config.toml
experts_per_token = 2
lr_router = 0.000686
n_head = 10
qk_norm = false
parallel_block = false
init_std_down = 0.0
optimizer = "soap_variant"
schedule = "wsd"
train_tokens = 371700000
Below are experts of layer 13 (counted from 0) of a mixture-of-experts language model. Rows are named router (the router's row for the expert), gate (a neuron's input weights, with its number), up (a neuron's input weights, with its number) and show model dimensions 80-119. Each number is 500 + 50 x the weight over its row's rms, rounded and kept within 0 to 999. Numbers have three digits each.
Before each expert's rows: "gets" lists some tokens that make up at least twice as much of what it gets as of all text. This comes from a sample of Wikipedia text that the model never trained on. Tokens count by the router's weight.

# expert 6
gets: "1", "2", ")", ", ", "010", "014"
router:422451577513471501549445427520548576492509508574492414516532482423500577494484544505426480496537598559445529451467410441
gate0:461473478401495499459600426458502525478510440441510502522417449516544570508444440471486448482486429507539512520489573446
up0:487541472538503584590419493541533610486599464511589509428605501574480504499517538536511497500547555493517431457532449390
gate1:553532570365477523513495454594506492522652530425496433569487552418630469456468490548462521592555531545342495445509504467
up1:553486501444503441497493398456562474463576617510538587536520515542578440508431562523572532605521567478508517554437550498
gate2:502590571503457437471473503545481570492420349469475382437538547558507549467606520541422476584512431527511548493499535551
up2:502441474522461448418493449381559459627535403433480530466539516492451540470541530515599478529591458416545507448543495515
gate3:642412538419563451570501489378440498502527606485414506526604501420525465483547567486561441486447518573559413560525508466
up3:524414525460529479537443439477436568548535585514495493467583439476504466443525522544620481456513480604455419506474426480
gate4:511493499503570511498552510468608494404464445565482470535424448422455447540545493584463403492551499454493452558569401395
up4:536492521556404525566533580524421553567582533472475432464489445533528532485540468421518604467476513444452478446487533547
gate5:501536497472531467531497538581498508501497467477600572443493461416546469489451429562406513554530431501537538448531482518
up5:502534541530454547466483530444427531492488527565419405528486483563485530526542534437581489462472572430508477501520538515
gate6:512485387598532496482473497503505544458527524452501469554496544427596471547440500538448512579465574449586521404535603565
up6:548468497443471517487526534458452524483533549462507518466434508461370451463465514478447558498534403487413471542452370528

# expert 5
gets: "\n\n", "\n", ".", "s.", "\"", "ing."
router:375581557606597473458451606524583462536463511561497505522380479558496491500491623583482459484485509498511497559567526385
gate0:504492428463512539570405529519532432460484475514470446556406604490555582442451467477617407480516499498409475407534421535
up0:501512623470405496439534497499463509618555481471474550461496431545486466565487506478378488538460508480572521509409545526
gate1:450485551474492539491449495474506427505427485570454467377526464440529476518534448509444503542482525550490462543596572507
up1:645526467484516622486500472519543549518509489561398435496582452475523567428423576499554532544528398429440534466556485483
gate2:505510427413595542395496487462458491636575522495449402509510488438492444521559494534637499454466515486466462539637526536
up2:503487523607419458591499540493488465383489558502556537505472518613484544516582523476494481517523458525458501485473455467
gate3:456489466423561450462513500408535487585469538438551480575528546529460504445494562500487484598437483471488465460537515460
up3:490460391421547463439509448368557512531472525493515560522517549535421497473500623501508468558479505510451519502547466465
gate4:528484553570531449436526601538491526559438557551520504443594473596589352537531458542542575512489552501488539571591487587
up4:408494532525476410415544622664506531633515426556501461456492436538560479526419425583417529468496458525521473477549531450
gate5:536504545410511481448554489506462397554509489485513573475432484571542532521502437502484615461462592452391482393491459515
up5:554460550523517523466450551436441495563604535505471517432463513514525520615444505562440560524522516520391454435506508503
gate6:499407473380505527508481504531513487458517504490600518429558529528562539437452519499549559473571500400510408505464567420
up6:512542474540498495447457471462523407542498393510374513672431561501430559594528557494467449525516506569549523506530511547

# expert 8
gets: " the", " of the", " a", " The", " in the", " to the"
router:491495500448453448492566566476532520473440554428440364620431497494405467482526511539569518535553491498628532510491458495
gate0:535400495394474424489442438449574501510457516440569508610494508539367440503484482549478461521526472450501530435530494483
up0:453511469497544551461491571488492538554487472536487481533526564502486512505432449428541490491569476499413555419469570522
gate1:470477526493539407493560463518568498456512534465550521541432506448545491524442608466482539456474469433557542504481563480
up1:495486472493536508509515465477560502407598479537469466553430344572584417484549543498459502546536541570413527599522496523
gate2:472409484394382521442380556603491481531536570505400521509507554508472472393425578541531422493540485450504435423446549493
up2:554469480594497565563522557500480552525495447450445490569490464486470453486492490555473476464532451550455436448492510457
gate3:532415511440415441527598438482533492517417562562437483528439541413512551451451484455465568542458455515507461516515514445
up3:549451494506400454546561504582599517530474520477494540495479546458596505504522505432564568521488485504472483502568563592
gate4:386535511535395478481491509485496587494455508507560524504450583564522539446409476472480489395543538464496489465473547568
up4:463555479541436470476556511432411575482464506549586455575431547624520487446411476485510445297517522507474539506539476515
gate5:638464475524483468507543573491518499457511443469507472535563508585491531474447489452405496436508491471527507569412428398
up5:400470463506580500509474471523533485519611455473494529504488463451456488499452466584462488478505418486434443477587500504
gate6:430553471421504439479477426501465507484511451515509580466536514533511555498367607596528513461572520488504533528549447603
up6:507501515483473496468433565429405456453500517500448494440616440487500508532524531451389538443460405480532450474524523480

# expert 9
gets: " of", " in", " and", ",", " to", " of the"
router:476487529464489552557522454480487500461501448501484428453517481451510507500508458574465505492541503510519616554516517499
gate0:425389517503534512492508490523442514533452534476503557480540551480547562451486547527485456407564567494478404493422455569
up0:504553414524451485496523554501470542550483493507477569427450577467584601505524529599509489429615546471432441493528555467
gate1:542468526480490522485538438493480422446490514412526502414534450474448515485476500399489509540501442384586531389543553508
up1:525453500471409483442574470475545447477442360485484620444478437494517583463409569362511546517516499488499525526494511487
gate2:531488601485551467582532445557481509521520464508431467489519481502543607420468430577500465482415418503446500545425527468
up2:512510585436434546463454576521505475522428466462497534507528646556448399426572575446459472518593481587540523492643465508
gate3:519523558590451539429501533397462469380504601445412480549492495591530455453537573455520494577561507535483463551525490519
up3:481524576401527522525392535537504507616471426457549557412511523498586529470520527490526481476549409500530529415322507519
gate4:516500611452552576513514463422448553593492489519467515452423524481525488642507383461505511466561595582489514510465544468
up4:465504555503505579519516539542548480523510523504413542458460453544581440565538436394502511417544541620500441550511519538
gate5:435548626461518562599493591545535462521526436518451506517506536489471541522542411466573532507531609443557527551535481432
up5:536501547534488601528550467467550443534515530534401483460419401552450534493543456495519533487499522476459589415559453528
gate6:500468508540485546499557490436523521400567400566478413516483439429437485364516525540499531463410539576534433549582482502
up6:530567528458526452496464529459480501569528438514558569477466587617585557486549399492502561430568479452539479524488516527